From a checkpoint of a small mixture-of-experts model trained on Wikipedia.
Experts: a sigmoid router, a shared expert of 384 neurons.
Training: 294M tokens, 9224 steps.
Below are experts of layer 8 (counted from 0) of a mixture-of-experts language model. Rows are named up (a neuron's input weights, with its number) and show model dimensions 64-127. Each number is 128 + 32 x the weight over its row's rms, rounded and kept within 0 to 255. Numbers have three digits each.
Before each expert's rows: a language model's description of what the expert responds to. This comes from a sample of Wikipedia text that the model never trained on.

# expert 46
What it handles: Hyphens and b pieces. Hyphens and en dashes joining compounds, number codes and date ranges like modern-day, plus the letter b or B starting pieces like book, Break.
up0:123108098105167103113118183135132101068114136144147172183160123141132112082188146170117137150115137107110168147099130068111127149095121100099152098166088107107065100100153174113102119160160124
up1:105168141135136118088173107103093123149120141112172112105112118156129186152094151072052119127119110122166190144112138167094097126135113162140123148132083141166083203146137120130152113109187075
up2:135143156103169084152154125108124120155143130180039143097130232156134098151142107119164149149112104114099094107102120141102178102097116152083086105104138112138094217114134212125118118106142108
up3:145152095136172145038103132167141115089097162096117125101163151080134164186107151104123132079102143138104163140120119128098095121149105124119117187137056058130134136077094155140099099136085137

# expert 22
What it handles: Coordinates and ig/ing pieces. Coordinate symbols like degrees, primes and double primes, plus mid-word pieces such as ig, ing, ov in names like Michigan, Liga.
up0:103134134101131122125117137115086136106083119142117108158085169175153206083118139118106127201113168111157132117140124069071152147183137137110096112059135166157109130084112102161133141144129191
up1:135147124160125145089141108113099107120167105116075126092121124094097104090137148110112150120141159120141139164168072134105147194116171141152119141134073124080129141155104151118062195092079123
up2:118057220119102123150147129105124138170169077119105147130110141088153113139104168127054100168112137153210087099141120069114129113081109119132062127147120149073123165124128198174148173115118178
up3:149134114108117067144086122165115150120163169095120137086135113086145133100110029107076095134094146134153161114122161095071116144165137116176113096086132082146150211085076163168112158172186115

# expert 11
What it handles: Mid-word stems before suffixes. Middle word pieces such as or, serv, offic, por, thor that precede suffixes like -ation, -ed, e.g. collaboration, consortium, Laboratories.
up0:100126124148056173130123137143108160154084056137175081131154132131146147079119161148110112096141141130136126115127171136131085164036144188135135111186103136080133151163159061182146158090150103
up1:148107143090103121128156188165083158112169057093091156109155084143152064132066110149141163150146147109180172150075109208141158074094097103088114169142096115096138143099107144135086109183187160
up2:075105180132139140116136088137108142198133114153068158099111133107125115185117051163114115230094129142121128063120129075126136126110123119130118138129162128148138164066042069149142154130128104
up3:174149164140144153108163125238161103164161113116100106103165136146145153089168114157130100147152119135165154071122138149137134156102103095155157120093069110112103179131103159111168140183122120

# expert 12
What it handles: Ar/ol word starts. Early word pieces ar, ol, ur, Mar, Col, Car, often after "the" or "an", e.g. ar-tillery, R-ol-e, inv-ol-ved, Mal-ayalam.
up0:041088155169098124194165158097085081165160069119120134112178116165104133107097113164148167142136145145080118096096129171154119095117134106120123127173109108097097124098151119122102165180089084
up1:118149075117153061150116180200164160147075132151159089112127097095129113077098177149156124158141120115126136153095104137124064158142101052101151138133075133107135134104090148151124152136147181
up2:093128145158103100143106125112123106138171159130126116202128108136120112082184194162118172125131176137158116115111132150067056179135049155121137099127115178186142153114140167118126127106091179
up3:098147161090082133112207162098150147129141116125108129114162045109097153069089130115141091168120115063144170113110114146097151131097157089154116116113117120117066146110162134085121167072167174

# expert 60
What it handles: Vowel letters i, o, L. Single-letter or short pieces i, o, l, L, di, si, ti inside words, often after articles, e.g. del-i-berate, di-ameter, tw-o.
up0:121157120144154151090136164114161117146176152087163172109095132158188187173200096071127125169125117139089170137140127197102173146104137132083102031142131108084164188152161089067132112127076131
up1:135083128098185071159159202176142107144140139098170141136127149158140137064124118125126117161176198138091147146118119153137074080111081146111095092173100142148113138085120102162158135143168124
up2:113100137128139135169155161158155127158142148157184114136146157156135113158138085096103119130158085094138161143088136098122206076100089135107159172123159162162186129215116135108137101133137155
up3:067160138138127112171155118106105078081124063091119200145131151120058145142114135085136138120073182089170128135137095078120145176114120115137082067088074113124161120126154142151133175072142094

# expert 33
What it handles: Subject pronouns in biographies. Sentence-initial He and She in biographies of athletes and other people, plus endings of names and nouns, like Bak-er, avi-ator.
up11:054132125128139090132195093159163135108094060117196168124166157148160133165136157114153118139100150157112049121160165134100120134163133124088158123067109165118182138128156150115095165135052158
up12:104145117111205117140175158128147127100121140095083134154126143153126072123130129127102136117071155160109081151054120094135141096161083168115107095119102147069119109143064154095115154143181128
up13:046083094138164149175071099160078093127148164178172100139100076156195143125166141182093154135076170103139167107094149157111104190181108132161152105142102065174153145092150106080138162135133136
up14:123135164118143136087115157135068131148155095130132175163138103131156160159171144122139125075135103119164174095114165060099136143140084158180123138106182143102079153160121147121146144181124096

# expert 54
What it handles: Non-ASCII byte pieces. Raw UTF-8 bytes and accented letters in Lithuanian, Czech, Japanese, Cyrillic or Greek names and terms, e.g. Motiej-ū-nas, Y-ū-suf, Φ.
up0:087117118157112061179170102139157095134083122103180060102104138141142125152109058161165163105117160105111119135092075141111154081155204124154131145155167117123143157141174079137155155182114159
up1:104099198151092114141117130100102165167138124166115153122163131116110126095103161156160071059072153167106072161137095120098147131086122154121118138120164130098120110134126125210112162094137125
up2:191134075164112157057147110125127178102127143109184124098149092131132091116114034136117130118109180161171135079112180117130115145194118111174156113144099123148115154105107144083124120099131126
up3:166155099082129102076141172101099176159153123125175126089120098087131114084101142125175129161148192100178106184131076115087166165165176043103144095090128144126158180130108141117104096143169173

# expert 50
What it handles: Short word-root pieces. Root pieces ending in -nd, -ll, -and after an initial letter, as in w-ind, w-ell, m-ill, found, land, stand.
up0:212152088147175194104183130084102089137156110170137132061032122073151104139144097119143034098084114134094136131119144114155199128099093114072114143181147067120159170116111115101143127106131194
up1:135108159159143099151085161077133139114170130121126178101147160123196091091172150158138126161146178074121129126179102112180118158126125164080126114148085110145169141145124157124194108145144123
up2:164184106092085123186133127170160086178163145136133116148081132164095128141188060149172159118090142092171071129147106090122123123103130171077145070163147156135092087069114129080146126113128122
up3:164173157083146131076150118098134101095128132150138128126061057052111137108110084160136133118143067116131143101109128082105170136103097113113120170137089177152120150144137138166092138106135088

# expert 7
What it handles: Name-internal syllables. Middle syllables of proper names, often foreign people or places in lists and tables, such as Kh-an, Kazak-h-stan, H-in-di, Atl-ant-a.
up0:086131123074096137168130122156138128150132109133101083097166133118089115093132144109114076185119140126167104143170094162128158192143107153146153179129093179158064134129130152142065176154088127
up1:114123179154122101151167109142154158114104154070136169158114053082089136097186169112091055150200146135103164140097089113172094154201111174125106092125100138054104111078114136121149151128163119
up2:098147155156133159120165173163073124075141189131091107120099187170157104150154127125120173132152084153166111103125126137078092133178138128171080120145096140114124163136125234144095102127159104
up3:129171160078195130198144129133066133169127165161191100195116122123111096149124133112116091163067193099144112133113114117086128123135133139120084118118136137142107133070199138140131152105212125

# expert 4
What it handles: Sports and series terms. Word pieces of competition and media terms such as season, first, second, century, record and series, often before an en dash or year.
up0:162113121123122098144176136126088046084074198145165145113105039125169118128183149118105162098148098135117098126118136113151106124085177065137088173150127145126129124192067120166169156116182096
up1:125082143104169135127170128115084112167152100157152130165146153089095112087123157153116123153162154160118102071096106130199126118122132161135159108149093118098221091153113163098135106151137126
up2:120134114132121054147153137084186154082090122136092122176160157063135106106165071144086102142091074127060106113085131102086118103157103122171154111144174129133133090134161062182086130134186155
up3:111188125073156195082080130119143108084212103112168102137106180153117141124172112082153113173151159145121139126064126144117123136120079103033175143120077114096056094065118115103157134151133132

# expert 62
What it handles: Ends of personal names. Final pieces of names and proper nouns, often first names, in tables and text, such as Ryan, Zach, John, David, Rea.
up11:182103135117203148127169164116099089100178233189168172125150060066189133123130125160135129158114131187118123106157099090162105103159115120058216146149173134101119155143164154133108167114164086
up12:081151133177075126087160105135122146099135104095121164125116119172094157110196154079102120153040128156120119128091141176109118153197150109180119073074137119113068063126148172181112160200132158
up13:143148100052083170119122144122129140155195104149159169149100109159080160157190052130150109094144096095141162134093113102124136105074081185097080149116146142133126170130110086146127174129100109
up14:069100191151112089132144130161192144089089165167095086102116147158116093166084085164169163152117054195133127147166127132187120140086134117148179132100110112179172132100077122166117134138117148

# expert 3
What it handles: Word endings and year digits. Final digits of years and ages after 201, 199 and similar, plus noun suffixes like -tion, -ment, -ity, -ism.
up0:150109111181117108067154094154081120131047104084132155157194103116106153128157131099098180188091152110107162137106085112130108179114100102179080126094118080123030168111092107123185142100117111
up1:161146096115127114158158098140041069102150151139160133081101147085149115146164099132161165145091067179123134137109137185169160124169106124168090116109142113119097131097174103096166194149191140
up2:150124116128150137116118154154145073183120112148226103123088093185238153123105144128131123107123129110143162142174115040172081124093070117126163097162159120128133158111136107118096186121115166
up3:111129119138207121169150122112181077120129092137081174140130160153179053123122098132057083157109122080139156143124103134140143152134157176120090091134147142193169157180122175119090075126100118

# expert 31
What it handles: Sentence and line boundaries. Line breaks, sentence-ending periods, and opening quotation marks after a comma or colon, plus "ed" in words like ed-ition.
up0:130151133156067164138146043173156138121114067106138122078101094158163112164116110119109091161145148155054113140101069133176085135175135163126187142129074138142094139091134134133108130145081120
up1:161167091116120091074150173111130135135103067134090174107138081069162072109122124071111154111164060154175082136121188162105099117122040092082149139101115078174077149134107103089097134149120123
up2:094089142208088107136131100116162040128098152133080146148147127085092108141095101169114102155173170112148161133115132091092138142163164192109091153143153077124129143125100122160163091122189131
up3:124091165113146150152161191150120119129166167118130158125150137123182141088146097123090098116143108102129079224170123127139139086098073151168172104066148170145138148174142088071139137142099123

# expert 23
What it handles: Th pieces and digits. The piece th inside words like Nonetheless or threatened, plus digits in numbers, dates, coordinates and tables.
up11:156146131090154154094170126156070156153118103115176154188072070157120120144131147107149162154105132135139128129077120095122164153146151065099106115080108126150117113127079066120127116072153097
up12:164172138134137103136182144189110151194177127142121160152191134141192079087131113129120185110136105135111127140149187096156142107120090137163109071144130129090149130085097105144143118163102147
up13:134155151123162195164157166158149115150135073142161118192124148161136089116134104136068175148120091068134108169019136139125236150117136104148052047173157150185140102105092102174147115132100101
up14:144174091089105121156134154090122142164117156164124092137172150146121079117117115154162160181124025123114133167088173154129151102177133141170128160146085120068123130102072198167142162157140125

# expert 63
What it handles: Consonants b, z, k. Letters b, z, k, j and pieces like az, ob, Sch inside foreign names and words, as in piz-z-eria, P-az, P-ok-er.
up0:168128124091112157140170087184080098108149146083130149092130093089141127121136140128172105077149129089072150164125125078116078153123171116092147111110146099168147102079096141126160171155189124
up1:115170159102116155138094131189089152158145154149183139172152140099133116099101115155174174165193117120092208091110170095126103146147105151097120179084133102130087085207100153088125146115142110
up2:067107116167173093101110144125097134159124113154108084108180123085118121103106107101142151111156195118128148124073064134135145115135167093144130146154126165137045174095119147104156167152183116
up3:099176100131139142157127135173173112095140101091153130091076118144068116120150122151140164104128134133132116092127116133152174151113142142206185182111129146088156100156180101164203152091083165

# expert 61
What it handles: "c" syllable pieces. Syllable pieces containing c, mostly after a capital or consonant in names and words, such as D-oc-tor, S-oc-cer, Mar-c-el, bro-ther.
up11:112107120058163081130196185176188159080122130122195156108153161152106167098109166136136134143096130157133107081085093122080090115110102125120108124089106182110115147154161158102147178127081227
up12:222130083139079107152167135110152091134115147089175155116103130086139121147130128068187148143095104108179115089129130142180146107117051141118102126079129075143130123136112149112209177167155140
up13:114146155132165030123106155139156099074122138140140134099157196113076107082111106112183126135104110153158072116135121119192160161113062148121100148083160087132119161140073139158148137078077140
up14:159115113117133090115135181119125084168192152130145110067114155154124081097072115142141161162142095143133139104146155146105144131135158128062051053105165090135120196143110141176139146135151201

# expert 24
What it handles: Sports career tables. Table pipes, slashes, dashes and pieces like foot, play, form in sports career lists, e.g. foot-baller, Games play-ed, Bordeaux / 16.
up0:096201080179123167105103099129171088137141111156129120140209126212109132125105131115118187099096120107160171128105097068128140163107149150098121058114127138143119145079110143090202104123113102
up1:120173139145166060115133097125093168147177065115103136135108126166094088143172099120154115158128150149138085158154130154150099148106147087103104111150104108157095104161136157159113146106100124
up2:151127116133103147131110069157141111118116116101100179117059123167164102140141124170102148104103143133111161133108155072131161105160068128073084137141094107168111154164133147088090165134145090
up3:092130136161126090058139112172137116098142093128171126114125131131154076116113109133084104081095085168218155115127169125086093163116117097105123124127063092141063149126149149091138131080127123